python train.py --n_layer=8 --d_model=128 --n_experts=128 --experts_per_token=4 --d_expert=32 --d_shared_expert=64 --activation="swiglu" --moe_layers=[1, 2, 3, 4, 5, 6, 7] --router_score="sigmoid" --normalize_top_k=true --routed_scale=1.0 --balance_loss=0.00126 --balance_bias=true --init_std_router=0.0105 --lr_router=0.00133 --vocab_size=5944 --norm="layernorm" --norm_eps=1e-05 --tie_embeddings="early" --optimizer="muon_variant" --lr=0.0141 --beta1=0.95 --batch_tokens=131072 --seq_len=512 --train_tokens=618600000 --steps=4720 --dataset="wikipedia_en"
Below are experts of layer 2 (counted from 0) of a mixture-of-experts language model. Rows are named router (the router's row for the expert), gate (a neuron's input weights, with its number), up (a neuron's input weights, with its number) and show model dimensions 0-127. Each number is 128 + 24 x the weight over its row's rms, rounded and kept within 0 to 255. Numbers have three digits each.
After each expert's rows: a language model's description of what the expert responds to. This comes from a sample of Wikipedia text that the model never trained on.

# expert 40
router:145096079138051134063087126148171136129159119148119147168136132063135137085184132120128098106156171107121125128149134117104130108111109140121132111146109155110158101157136139098142109135100149138144112128139117158148152127126134102099160108126137134138122156145143112145106125129116074120166125135111119161128122135115095079169127121110134123141163088125151115143149128158081123107141
gate0:115116092094138149134084144132168106153139156127172182146143129162127140127127149094113128153132075086104114110145107091131124119133115151143148133121154146085170128151157156078144127125135084147090142135146118161119108107138144106078111145135113136109113124136121122187130161151082094167167150103095127163134112124142135118152109155074113140099118105111138148104142158145125121120121
up0:105142128156127120095149140134122107102157100114132125142136135165153121084121137129118161144126129181131137114135079102159114124105126112130136082170154121153090146097150092127120100082113122145173118121124126076149127155094127131152152136127150134103155112131072146101121181108129137158115130146118132052095157139115113102191126119129145120158139125153118091163123146105143151161126
gate1:125155132108084139099098146128110111125200124137137140156139131147101144141135123080134125146135120090124141128125106127074128119119102112121175144136169137139104083130121116131098144087120145109121143151148145151140161108127129181113159106112138158106151146105093126106157125085110116136141179113116144147141068174112134115155126125111161108112105084146157123138120168130096189098140
up1:161141105113158098103148135101151114169139103144185149132125113152134136108120123105162111126116135126104160097133128166106103126122131156142116131126138150133091063125119094094095151116130144125113127144122135141133146091106077161139111093170160105153146130130100125141129172149093126113130154122132169187134124130113097082160114147142148079147091129143176106116134132071102140114145
gate2:131118105116139151078112150111140144109168116116154169128131142083102115123145091129120139115157134135137118144175107081104143123117114179087115134106112134117104099146148106169146120155125144152097137089148091167146152131102159105117134133163146077104108091112132097176116144157111109136148147153126072136155123084103142146148131110128167153148129131159085125122166140115086110124138
up2:117120138138166106138136176130099066141115112124133096103144136121099144149103113080116108138178122138101104160098105114089125124110118074076110118188130124142117110105143155172113135135133165141135110094111122130123124120172185087135099153145123127120089164152128134169122138152142125135117119160116107126116099131137161116077124106136126159118169144103141117111167139135156144147156
gate3:124124135128128132099150121155144179125075142127118125154135113091128129093126150148147119133103159107111116134163165156164088092147167101133128143091094113102146126119126144125120129132082148170151127115127137158099120152151126125111133153129121119159150191112092116133159082171155147116132096128128071120097142156123096122119112081155150092091142111152180110093152123132102106115114
up3:176144111125102116129145099111104117119135134144127137129132131118118092072102080133132102124149087157103106116122099147161127117147151109144153115068130164097158096135148123122101084116140145127151150146183111129119159141120101099091123171101133122111143191111143141187118090173115120159113159160150141141142153120097148130119101141152148150114090106164122115101139123130110160146124
gate4:143122093141130147128094108126142133130095128156158125154112140170116138127202124152115168157096129122130133103137183140115116119135130116104127114157107124104104153136178162097155113094103120122096119123129120134098130129157089106148096105138129158116109124116154088142111104157175121156149151125077124096101156120119117124159124110126115105176134081116117168086160127143096121134189
up4:144121177126113096089103138147161145133128124154153168124153111151160155115092156122095121124130138137125110117119086164126139107134131158149102123093131092147136093104083070121150102181127137184106180125125116123096101131115137133079134156118123102124137137101114136106159175131122164146131139111126129124102137135158161085151124142101143107113108173143117116142140145093158080157113
gate5:084110105140104117105141100146123126108177154136107126123167119080157121122155118122124141075106189094129141129097143118134141108159100171106134164131090108117135112149092143147132093123125118170132110126127138135173140136108138132078135148113143131130112135165129144150127147128059115142147143131158138121122092135140163087165156096133083113148114129131201096128112132115144128118164
up5:127174179103142124134134160125144058146115120124173154110117117157087167088071128122094142148108137128125148135104102168135108128105132103117155109105130119143096156132126106121141139107149134096121155135148147105103106129143085119147123132133106130111118123109087127121167174150157158161100129098135124131116151144159115188144081110139174092104112126159098147095140128125145120157124
gate6:119126114160091190120133156117177135145123132143123109157114126109154107146189111131164139124149119125112071090141119124141098090127093105116117117140130153150120123134156152170130122124119135129136119085108131152133172127115174091147176150139117141132162124094156093139148089109102111115139151107119118105117083104098132152146121126153155113101118057134162126132162117135090122104158
up6:161153129100142095133156081094115101134128132133120165147101108119152139161184135155139172090126122123125128135152114135134113117142123088095117135100109148084144122141166143161104143140117132108140120087142077107160111088127185102126139136105146114132140113185163131131070081132143141119122165137122153119130181148114119089147144095133076120126092136142141128130116159134153123153120
gate7:125085106156120151175062155076134105143167123106089126155136110102141149155126135113168092135169122111163164080116144082135139095130176204119126110147113126098124130117136120146167102124110139131115131110130167116124169121132195114100130115130109135175125124124137136136111141126111087111139115165154147102119128097134150138139089117131139119117145133109134125113148106153137127111111
up7:137144130146078091128127118121094126119123111124148158152118146153153128130162138114132082106155163198124126178115104095100113094114136104098109141166212150166147158143121133125125112120152132167135139109108084118151126154126138172147113102103135119116111064117141106116149120101131116102123132139107130131138123142120119149140126154113123110123124136101119053149151141127132162163098
Determiners before nouns

# expert 17
router:119133113110067113106107105154178110146137068130107164148143134097139132106167101175146072127148135136159121110127102134084099113155138114101143097134120151143118092120129169150130120126148155112148149175107139146167135126098128101116191093111129097171125174118142133122128172133141131108142104159108137142137083141156125148129132112142132136159165082143106112138137104135115112124112
gate0:101116155130117151099123088167154114162099117112139121123128113154174113170119147124126124132089096155114074122096100127106124142094118169078124153171153175114102163147124083140102092146119128161140123157133132114130126173114138171118113152146138122148111105144137085098177121117111124084114135138089113166127135123136133114121127115147119138104178140128132074152170136102130107129151
up0:137107117088108142116116111135094117132140108171120098131108104094123112123155142116126150110123142141128080172155152150098133120108114104108126108192123116103116148159105113165126140158122140163130109105150106161106157148165125158107093184128117177111113131122147148149113066167137099107134162121153140101111166102119129138093129141125064095127148138142154143091159156134127149148146
gate1:101120126129107143090113114132099126138126120141096110121144077100137142173135089117134113181123063110144132149142125121136102140138108132129106120143133111169120117119142118120120128183095157113134144126127093208114123143116126156153156152121129195157106157108143126118091143168140119113103106130130125144098138131165098124102093139121114118143167124164135152106158137088107188101107
up1:123101150175106121158089145101108133121158125119163097147123137154131111116101131159126137072119135141110104084123113110145142122137151150146129135081141175117183179152147103098141145098126127149144136169143108074133123105116112094115131112141130100107162087111137097105169122089170102124130140155138169157125148113105149158131089123138128127080123137102143149124146106134105096104169
gate2:136103123164125130113095146137146159170135107129128146183127085159124151117159075117131129097123118147131119092119159115121102154197090143119136116149114117131120111145149114144162108180158145100113107164074149159151080135123112124132166109135117123152110094147145126125125122139113104101106140138139137155143120121179127154137073151098121129122125117152115172102100073099126101118150
up2:140151125165167122154124164125110130133113094132105118167126125151100143112162119102111136103166116122150143117087118150132144148151113134129135115115085173150136140118132144100106159133169175081147126128089178134164106145106115140143154127126066128129138153116119155142098119134088128098108106136112069155136133106122050139146104137107112124163146118125089153133076117139127144162130
gate3:147140076123105080160138145121118144131120138129123124179167134161082125135158142109105110160090123138137148097088104129167144138104144114158166126121136095092163141114102129128129113160134125071163132141054120126112114125133106139105130144100121140142098125136122094142098150176140123111126091140135161151129102107110127080144147143129160141164141157120114123169188125126089125123119
up3:157160162075135150130135136126104112146096152150104098101094087154129129129088170120126186142173130129130138160177154105084108101096076102110141113130120117112088126138113138157153138131141106116118147140122161152142131149110149118149103124122091132105156122099126108121167169122140168123172130154113115139143089168138166135171089137131138126101124113140127132146099085128131095105118
gate4:096102144141110192082143166110136097133132131103102114112119099119123116140175156166133115120134151102127123122128123100129114120182114113141167118175161100157102117087097061146116140088119142104153187184160118115137141149100160119136145129154119139127122130122136127133121119070128117095116112153128126125134108166148139095112118113119152160151130139109108090136181111127115110110139
up4:137142113155133119141104084165107150144150110126159152140109116138151138173079137137159135147087078167126120108129147152138143151101132138116102153084081150091152125169163149118170085157098105141076096105128109150125113122133087149134127120083127129106152114126145114105144119154150131148127134124113121125147176127142134126133119131125086088089174117141165150110096153087117157112130
gate5:142141096133115117084112074142134136132105095145119157137124193092128141098136124169103123163105144111093131148138127135114122085139130103125123130176172133128119159175141114140097108124113076127155119150137149143111109096132132125099147147148114112137160131132141185105123105147178136120161139150113084153059125106108146142082139123100126131130092129118123150155167146130119091155132
up5:115106116151150143089114104101135163128112123130099145151149152114123110106115136132126163154138146136172118172148110088139103124167108133141165096133131104100098124152120106127102074134106140138118135116102130135133108103135131156103140108162081103162160153141112161131147142168096148152139121125193090146102123061112119105120106148152106134150115148160125119154138081124145140125197
gate6:104120111107140137098175098142161125128121142141113104093152133082114140114153146129161116097149147160152122101107105157090118122146112110110120135132163132155147126100088098128101141119164141181144134135131106090120158141136126121122155147186129160142085157122150112141135097071074112099170180125133133168118075128114140134112135122151156109117122140098124108151162127099080122110139
up6:117149095159143141099161103144147144123153122168138113123117133132120131096106126114152153101112122137133117111091144081102145161141134138069196108159110138119168092142103100158111124174110099137108136135130137118111155131077123105136132131106148149159124094149170158136140143169137141129104125161119150154122174087098085137138121118162129098169095101102153130102114089162133108114122
gate7:108161151161151133106120150091156098165085102139118080123124075120149115149156120124126147140167134148121117139162135126080113105118089096093100085145128129119130124144165092163111155121126152147092117123126138116123165151132150184156182132128110129146127122129144148111118130108071110099121142132123113151127131177117150136187111122151162100106128109140167096101134143103157125118102
up7:138157098123170112191154116139143115126120178157134144126120128140146152148124088101128098137118144132095171103125115132162133157156114102152143133096085116119135143097096162102134135136158152071107153073129097127149131117150121122162172112129107118154104120113115174129101157128131112132104105147095125085104140163111131101101147136095150141165116091105104157132085150148122106141161
Table cell separators

# expert 25
router:122113107112069099130102140177189128138148130157121135157119098071138162086154115111122142115164127148129119133150090109084127084128111115111113114134125152147149091135137155104150079114124161122123155145112113120135141108117124150104148135121126142156107176152162120106149163118110097122138140149106100161118093149116103134187135098113098121137150120127150070139138139140084140118165
gate0:110150123170090108129125142108142115151137078136141146131110134122138131119178116096132132118114123106093120154135106098123116113150108110064141146124151119149157122147140162162173131129134124095117092155168178123110150123093164097119160171108103134164106150159109138110163126101122099143101082112125144173103125110138146148143128102122099150169165109148155122100126070114124138170122
up0:172125115115144133137176100164113118114077107125120137148163130129082111124096112135128139079149111132181147148137120118126173141101136130124150081140148164146119162099148099141102103155105104159153131102094126114126100136128115143139112145153146147101139088150135131126119132197109112098110169135088116093100146114126085138165131122146101113159136126165076147109133145169150138104128
gate1:103119113067115153120079117138155146115108177131086137130114134135154147122153151111129121126142119122126141144139159124148094135057189158163167117133088129125137124129125153107103128125152109102159123186093131088104156161095088112090148121145123132138116125104127098137153113126104103118150150124134092156165148166120124085124138151106126179105136102125139130111130166155138124155140
up1:106115119149170128092146101094126110129139151114139109120132122125149117144123115123091107154142121137120101079115125165120126160118110123129062122128109081132124131106138163106088177130130129126062178143135143152139163111144131167157152149166126126168178090114114098129111117093126136097130148154163113170097149138105137152153118110121152083106120117151109175124154116122147144083127
gate2:100145083136133108125117125143136111166136130095112123160166130134181111131113152153140158156156144068129161103153128149123099097127132144133104093155175124127164131123111150126136116120119151143109114111105099152139123114114105125072147146148155131160096118088121102081114136158087112131113153144110143167093098130124084161152111146108130105125167122114180123136099110121105181116169
up2:132133116109144130115105131104095119140156117145131152164107124126107189106148101130140117120122174174082123117114130139104108127164109110151119172149116107122104138135153115105091125099131137154119179086124090115169145155150096139142122087126098093099117144139106156137101099111168099151156069100143117123139087148121167120119136089175173126148150123131134143118157142136160131135088
gate3:138125157115127108104135119166088099131132075167057140127108131146140167119132120133133118116152109119128105155134112107117128113118135086094108131115127143152136066134112134137116083143159098129151148136143166133159130145098158111102152128185139130079117174130112135113093125154134131181152126152112089123147088112104122173133153151112136150133158111093134110137135132150110189099132
up3:155100132139159157158094147107172137098138175112153124137132088134118124126143157123109128173124128107152125130147168124165096182144131173113112102121137151113122113093112120088168147086107157131105110138078137107116115118131107166158124076153107128144143122127127113151150127115111104112141162139115178093123152128120144123068082138136143157125120125161111142129126105098144069104142
gate4:127132095090109144115130154071137097176103166157139139107144118136099085099137115083096096130113116165149137146122103132156103114122106175103168108142150143160119123135134131113123128192056147117123106135096095147150187154117125139118152140141111132184141153093133139111144130153105100110134128145150135142128114113148106148134110133094079130142107164113168131108122133131134141148135
up4:100126164123099152128119139108076136142099120158129118141126110143153084173126153113120137104129146075117155135109120084096105121113108120084158141092117134082068119132159117126103142132168159097123131123165109115140157139148130160115167104121119176151106116115175137154146101123102135106169156149162185124153144099119139133157168136114117123125128152140120128076156140121121110146105
gate5:131161129095100141144132132141115115120138195165133087142148148158097119076102143130164122179124158107114136110121129115116122104121180110144187132091123142114086119167118131116078133082142123152133135155108113112163126165172104130058122153093134134145147114118128127142136116106136118133129117106149111129163126127101166128143137137122111127110123125099144119169152131160090135093079
up5:118122111123152154115140097116077117142123103130110138086101115113129117170130135157134099083142125149143131119111139196116146150137178104146102183131124131097138112134096149141119129148089177152119110091162144135124133100137108087143110170104096102161094084137145142114108131142133103137105106122130104141112163168142100098151112163156133112160092138186127125120121123134123141172157
gate6:105081121173111146123086123185173136146127112131144124123135134124125153097178064130086150123133138123133129108119119121133151154172156090118114148101119174158151149146136118087174115137132146125090120131087137089131098125119137143124129126135097101095121123135144152093112150127164096196169155145118099130161088135126115119118153117129144106124109144159092117138112131125139090097148
up6:140127089153156149119122122115085126121122147098137110134166126065121116140165162145153131120114120112149115135099187152124147066114092153110147135164152140133119146081102187137113137104111115157109110090106123133126132137115092135119095105115146125108125128101160133092130100116139143116112172146129120139084099144126129173096132149146118137144189088143120097104153143139139155163164
gate7:116132142114119136135127146099209133116078139109100097092151149082138089140182147117120155100132125144170106098156135116104119107092104134106103137143132140138118156136172130161123172105150129090098114126112120125104120146120111148134147117155093157176119127108156127086128159161137135092145118088112110125107117116125149146166149115167146110125115092166147176138125117122102144099150
up7:108152124143106101149127132101074121128114128128136163157182177144102072110145115135124129141133136149133114139070154157140116146159158101145139117138111081151116154114133112103126112155095101115133161130136099122128161183162106096164096133077188126166163134099084112159123110169135123139117136142138106149087147135127092131141137134121124106115125115111145095127116115134119121169156
Function words to/the

# expert 38
router:134127049084106126092119154131159104133128087150093160153144108102109134126162130155123114092134140145165106146121106131126106119130139115146144137124126153086116126136116154142148154104080172140135173146154138116156124125122095144078140095150133099190115141107133136127119120163107109102141128157109155114130156128113111125173177097138103098111121118154102136143183160106102137111106
gate0:121105052113114152114135108155131135103115131113099130138152122155106165165195056188136123117142104123126132155166139139125105099095112117172144167101113143177127115108140121103122156139121145116126117106125157119141129097131135100098124092120109098131118137099109115126105125136117109161147115114134156132139117128152068131112163139140125147118121122143134128133197159138149146076115
up0:133144081136154124098156151154107116132138133118112161136157103138102111132198104155119091118129123118126089147135126137137126142134083113189143170155087122124127139171158167164122116077107141089126087142135125141135131158184113122103148114124073123076127141124113162153126128083083123114128126139138137117120139118116143153129131109095112122146091130099116153146150116143162156092153
gate1:144142106150092075090156165119137107116150087136137123143138142112119150106151098123133132111107133145158119150115119113143126142104112112158125125140150132044145164172102154131111103127097139096094158132121151101217153161122128149092128109123112113136113129075124152122122109131118085097161148159116138121119115145112155145140131143153124107112119135132099135141150173135167159109087
up1:094155144095157152117125132098130142069128101107157074127089086107142110110154131127135151127117111130122145147138133152068135133150145141150116093139105214128113150125128136169177115163113140151159167212119120117081137142126147119095142116115121099094130135109106107120137111097123143151113116149095148140155140158092125139132138108124118121088143119112154153114139115125127137124139
gate2:154072143117105113088133128137121144087138112162145127128157117143115121127170153121082126138111147160131106122154138132148118130112126127124125116104121138131135129126146159119101161106095129113140165174130115090167084142121117173149121125128115097188133123098127076152102132148119144082153179137130153150104121092088081107156111099120138132140151083161089142135180102118164123147120
up2:131117158122103104158102093151125126142114114149143157134166097177105153135117145125155138084115137137114116129136170107128137145177129156149127089122129135131111169141111097185104162101121111116160086140120144114140086102134128166082106153149121144125107169164137088163128095127109140150111167153160112128108149101132123109113141108122118078084143139102127118131182098097100133153108
gate3:141127099129135150127165153168129094107149160168131116148164143128136125120172128111097112115142114128178135137121116098074105105105100115111143146139136141149169076131127128094172168137139134109090110145108156105129121112133128175140109121127104160172070150095103154127083077138118108131166133120120136110122131124169136132160170158106113125137160091128089130137155132108144110120097
up3:082114132143102113129114132144120151121135149101107116118080110140147105125111094087172108153130124106118144112135113145128188154124191137117123159104138165132130113104173199136123126087106162133120136130159130076103099138093136114074138125110119114153142112099180112131126127148094122102109162121152134116128136122079141122158155143153106125128148100141152106115148126175153167126116
gate4:130138105110140128127102142162133123150087116122150135081130120096073161122141112160114107100133131129149162095123102125109106175128165132142079131124139156141128151134125109132120150113120121153090087112142095126121078128117121111122130114144125121115086156153161137151115141136055107142174162101166162132162082157124142132148124110169133111151178110113141162144164158144107133137085
up4:114111122133127091115121150108106108115131120108136126142155117132135145111169104149122183084137176163096143113101091199166109131142148147140137143141146128092151129145119100090172148105161155112119130116157127118148122086144152095116127112080143123131114133075079153113176115118125121115120154143124137198094125147132116122168149121116107118133162121104162108110116146128113083133125
gate5:104125113128075117127124151162148114164152099133103169097133128100104139122132126151132157130131174166134092131141126174145146113160145155144109151118103125071155104122090147143126111138121081159166156134140123117154150123133073121117156197116114113128135093150162088142130144125123127134113107111137121140132154142127102146120141097139073137097068158110129129111175147131106095100118
up5:113128126107157120148151112102102126152137158153112110179175101146100094155107180163154091152151117106141148115151085082128122120119104117124144124137154113158092112118162125119097134138134133146130157075108143147117128114109142168117109097175148146098171158121095139132147123168099149097089134151118128113106103105133094109124164133101166137153103133153114124136109142130075131108167
gate6:156162085176080157133120131122136129134113099151095164151118136118152116161139100104142116107083104116148137140103109140128115143120110098150151128124101136130087108180112144128118135111072122149106123151178110139140090113123116154120143138133106145169118122146118115131113106149130127138116142131133193130204174130089084169151166121127103113116100091141150161101136140126103125107140
up6:106170148152141126123100103149146129137121149112137146132110148115116151119135106097101122132138105120098116096154173110112123126180163132111121125134091154152152129141131127141130127137130161138144149195143094106120107156146173112150089108146166098103136093148149134134142131125126116142132129050109102160072089121152152099139090164154145111154164151114114107122073133117088134159110
gate7:113094083090109086157129112132154115089124110112080152150126122099116091149156140148153122154104132100122105114118092115156105110142108138143103138134170131104123158141114168116170132101089121134108132129153164136130129102160092147110157109151135147150128123137127152155114110181132090140143151132150122092159135137112124133154180142113089098112159128133050138145164173119153124114118
up7:137109118100126130129181157134164138143125107118122126118113120134105132131120113120126129077136115131153142132148133135144111118124138126159104188148111110130133151127097150154160176151156116122120107147160079166141141102159130093121140150165127140140086121172124159124127113148093082107156131177098121091182099166129132106131138098085118095113108139146110161128123088075104099091156
Periods and ant pieces

# expert 14
router:153122094127085128075113116150160116151144110147117152163144122093134125116155096175142101131149124121165123119150085134128111128159112106092138085107104167107134091126162179110126131109128156084153139136100123141148120122100130130121211109129169119159104137110156118126135161148148099127122121174108151140125084116136129130150125136151137119151126094144120113107152104139051130122133
gate0:115142102141176096105142120135165098099144107103079140121142143137132144130141126126077133165138103081126154147144140103153103142156099153165150114154145114126142101108118156143096086116149129064127099099119126152120112100110121161150136130142138105154134105189155134149142119112105117114144128109111095172147071162123099134139149112135136135137106107107136167167118133141196150117118
up0:131172089101140126136157151115155117149158157103072122103122110112088134139156134153106102125157087150122104121150097161133115121112111090141117106146124111150131131119063096149156167124192118112136139115109133144153125139123104153160111133107127097140085146157125150070127135110138124116107128132123125145082134167136149158110148170125181143125092139126126134156166154127095098106156
gate1:080135122096114139115128172123156109127116140107110117130147110129115123140107117113110128130109131133171180114105073156112101140143108090131144106164109123132143128140116132123126196149127131116177164153138186147108113148103146123126155148132127137116069133129159140110139114145113145090107091099158162167096066126170138143139160123116188115115089114120105112124146098103104130137127
up1:118142109111158142125131132123147107129121142120092112153123138122101139147128113103073131142137146140145182135099082113108095139143107083111136119154104116117117107142136120113107154157121123076156161161163170158126104124130160118152156137133139159137110103124167139120127108120103170125121105122141135178092066150160135129154141120091200129121086101159087103131106102114127118172153
gate2:098088143153083164093107123100159126124093129128166159141136114125142162139146123129088105099095123138143110114105167129119104118179119095115135124135137078130091165136147144176116121122101160157109102128144120116112117115099125107120134079151146145160095143154139158140105140127117117107146138146109137133119103146164194158183117146116142130116083139129092106081168134138166119133129
up2:115098139128115136153083126084138111119145108139140144141129142099154137119103105139124123112109087107126104102149181147147098103122137129104128096150126073164127132155108148110120163127123138146124130180144164124139143107149126132161117090118132137152142150136131178148129101122158111063202107130123159102094138125177158154136115122114134154116097166131149079139125134072140095135139
gate3:141101118083100143144139146159112123179145129114070113162082093108096090124091102160145123133122130169119141129131094137116118143126136141089124121114095153134183082147160118140153121190116136141145114111138176172102137104125156116125141110139118100141139152135079136138113133075103124174103120174126144133140086139136125162170128131113128165108100131132146110115148118115114135128152
up3:175124157087109153100123115173163087144152140128088133142103101118117096130160110129130144074112126098118146134097097144157157126098107149088131099120089149147130123095144142127123107156107122128150152085144131162117135125106126123141180108155158138123144138116117140121126125152118124167128131169101151157150116121131113163138153097118121144125131118156139079149116104190075183115095
gate4:102091125137138134096097119139100124131085111136127123123133156152114097128156102135156173167159112137137151119128147111129098150142121115129128118110112106126103141141195164113111119112112118092157116116131117157139126123153086104130153163148168109135110138139135132125112117113156128159132168141124140179128097081126133061131130106096107135134131115147059148147203128170083129112144
up4:100109122132126076060125150142075126144114090126139130146100139153116082147139121123159182137147085131148142122136162156107097125144060096118113099095093142126140138152153148136146129107128148099128128105146113143126145167125110126115152154132168147135130159127118144150089141137142142154126141166132101147124106097121181080101130104135113110144143101113095154139182104132104141142154
gate5:109154104112094134097090101130149114113146080144112158089115139128116152143141090158108093101142165127093095127123087134122147124125149111073122186123117168153111129134141148145128129148125122116123202140134133131131122145159144132145133117081156116060101147097137102092126131124157108135142132134128110115161085105137164139144170119178140131127132098167128136136168143116093137143125
up5:135091126109132120129155149102113137136159168100124099138103130126115155109132187123101111148149078142149143120114143147097160113131147108200100106168134088101141131118109106138129146156142110120143152146128176151149147095134155113119107154149111115098153097157097143147118131076120143110150120116148109122112148152092098159147079086089171127143129122130103181130118129106127084121151
gate6:172106083182141083104140148141134119146109155123088157126137165103136085118103138104081166150081109116104149136109131131140087152112133170155144127122137152123130134143146147106088157117107172117126154134153100132167138164136113134081132082116116116130094160136099140145134129157120143127145111097100129094135125109133133126146114104109088147113137159103155136116147172159115083168111
up6:125140130140092122095162154078138109156125136145108144164173155122130145111120114100112156131139128099125119134126110125113173130123139170181136116116088112159144070082113150140117108108142131113167089103169139132091122144158124120096163102117173114146087158127099152145144155130151117084135107132164161091130107140098171122137140098128086142101128102118142099156121138160135104113101
gate7:125131135127098121128154109154122106131171118159170123150137107132150116071124160125156103120091149147128136097121072160098107158150142155104153131109131141151115082100133073126141144145151110188106193143103101157150151182114137084108168122106112112130156142127138125132117126119120146116102134107112086078131142112146125149119150154129084113121138142107136115120157153153148103118160
up7:116107160170151104114104121096111106160162114115158124133110094123141125152114118134113155098119109181122126152120149152100095148134127163156148120152097168131103135118164107133078135133121121134159118064127096122150141123117140172108181169139092114110156151167079097128119148103098127118136133135149094115117151129126141116136130070139091148131149120130146096086139124142167133112177
Table cell separators

# expert 63
router:146118094140032121068101147165153146144119131156137140157126138069131131087187113108117103114130180093127134115144121122102130103133128131119130136148118177120155088142127135116138120143097152138153115125137104164154171113133116120115165110126149140136126139150146119137102113140107103100160122127102117158127114133114089111184129116091137124134149107148148092137140143152094105091142
gate0:164101103164069140094095146138150178130141128134184156135143127141133129150160117164112138140155144122151103120122129114105131098163149099132100151126154119146142135111142115113147110119116154107094095103103111106160108099168135130132192129138117125104146121101119094092097131151161095136129145128143131131109123088102114144169091101116152093178115103147077139152138119182144120131124
up0:173093129125093171168084166109131173111111110115106121102154123159135109125139129142115148101206112117149139140137132120115140125116143103161144111137147141139130145151124047155156097096117121095161106119093173117154139142158125146142096172093136112109149149111099114134131117128116095117084090125143140143123096097094113118118148146118157168132134122124090118144136144145110160122117
gate1:131110114116096134094182097124110114110115150135153115115091156122099122112137161147152107116189144142108131091101108119072124107155180105095100152198117128129107064148127101135115129103095127115166152119146137123092164126135106157126142119144141151152165115120115131119108152137108154159152098144109127115130153150094119112160137146144117140120127097166101119161141140129117158128178
up1:110159132122178102154130139126142134143112122077165150142155119118118164148124108121141166108075112127157148124166161152167138136112072147130165101081130110097113134125127169133149099131143108132114152180112123106097089130104117115089111117139151106103079162117149105152158138135112101114087168134155130124113116141141124152132141119109131110122149141127174171122128078082120131122163
gate2:089132098146107156070111114146158110175136137160141139118166132128156170085153129121169107137116125122137133076177166136131099155078074115123176147128094108108134148142110133154150126094124133095177137143146150095173156126127107128090105105096115115162084130143115109137173114096117123126129093101158128123128135137144164117116136106134114135142128114107162121157139123127130114118156
up2:101086091143159138121140130107112188080146159135109112106090154140143074127138105112114132149119121102110156131120125112152121097139157142145106101081106080152138130102149144123137143123116145099183143184124103133096117113169108115109170100132121109152132124127148096184152134141142150136145142137132154142154203121134104101121137109143161135138115133133106109118117135096176100121140
gate3:150146142176065126108125170091114126098088109127090115118093152107130159113132140153116137121137176134151094177150138099117118156130131147113120124147118149084116166134113115111136101126148172181134112128088085129109092148110143106071155145098126128110138142116129097122151131162166135158105132157135084101134134143140161124105158145141115140110146136166144109133130159145093087138151
up3:083138141133154102112150070147145101131140131082111106121118109109097141112108135122140165161115130078127130167119161154147115150154087121157139148124129111104120121133153158163106116126102146123139104124160157152099138095147117183145148114169112128172094165132134120170138130139101130114129117077137113149111174100133135163113107087132069161115133152113142121108149078142139099119137
gate4:117172123121116142102164105176164165131125121171127121098122115144086143094144149144125137119105133112152143100099117121104136110121105117101136165106122145117138153146134104117130115100111128160140110147120127120112143197130098118136137132096190155105129126105147084101149098104129140131157122134080065125151133149168099137172146174131125098132097119138115112109200117148118124096113
up4:113137114145130146162105158093146126117153144095133129104143072159147092123087095130122123124149136150147085131151111096117140139139146122125160082116107137126121173169120163107136135135135127104061139102089111153113114104121163149122109103131080109142118123170108103095142119150152110132106146159129135107107127137154115137087154170120156166143138125098129116109145162145094127204147
gate5:121132155122150169103114174123140088097103134126153127154156136120168168116114134116135127106105110101133111084103119120097105121122110139130117126126110166079117108127177108150098120110161140143132152124165120123129147103128126126098141126173120104165145144130136109159115109125129117105188158111124115096113122165115122170085094140146050133093132109154171135152153185099142137130132
up5:132123135147111127114190101155129146110105115162154150145123174132063102113100127137104156127117151116135098158094129139098154089132136079123115140124160114138122182175117138110134114133088163137129128079129128137154143144149133134138161089115103079143163116128161133130099090092127135119114133104121135173140151120105087114139119108128174100110128143123107093090174106153123117160125
gate6:168120125144095110118092116132158111128127099145129103138085102096102157153097175130126137124098181100118146108188162157164096132111145122173082149138128115068154107124080124119151107177107131092128163133121094151120142156134125115129121145134085094148137131157156148107111129140121091134156113107110127128151125108132122082116150106129135145127143128150124161146156089159124113135163
up6:149107127133163122163172108146088132130125174092133121168123112092124087166123140138148133180134144064128133155120143126181123142127108133148135164145101150134104133134099150141144115119111117094137117085174144133120123080135118153122065143134122136151106117093152159159152110120154128112117094168126168105128135107153138146078135100105083087120141127110119161110144108122119100129123
gate7:110176123134113090104139137156090153185098110125165129143117075113154163128127129143155150101160155127138157132138141126178133125127120121114135152145124144119147141057174093168125108098139161146145100128150114121116149136108137140133133187121101107125083141143145145134082161121114128108118139107091128094126116093139125143137127095123116102125159123129125112103191099096085123128095
up7:143143162140143155125130073136122089101096136180108115098076125148195162106132151131118109118124118095143126149122099126099157101082115123112134147129089085167098139178103145150148173123115127134146110127156134076131119123143118123131113094152120135124154103084139159104142140116147114170169133155134109107135115129125147108149097169162138085128133149120090112143125114122153123146101
Determiners and possessives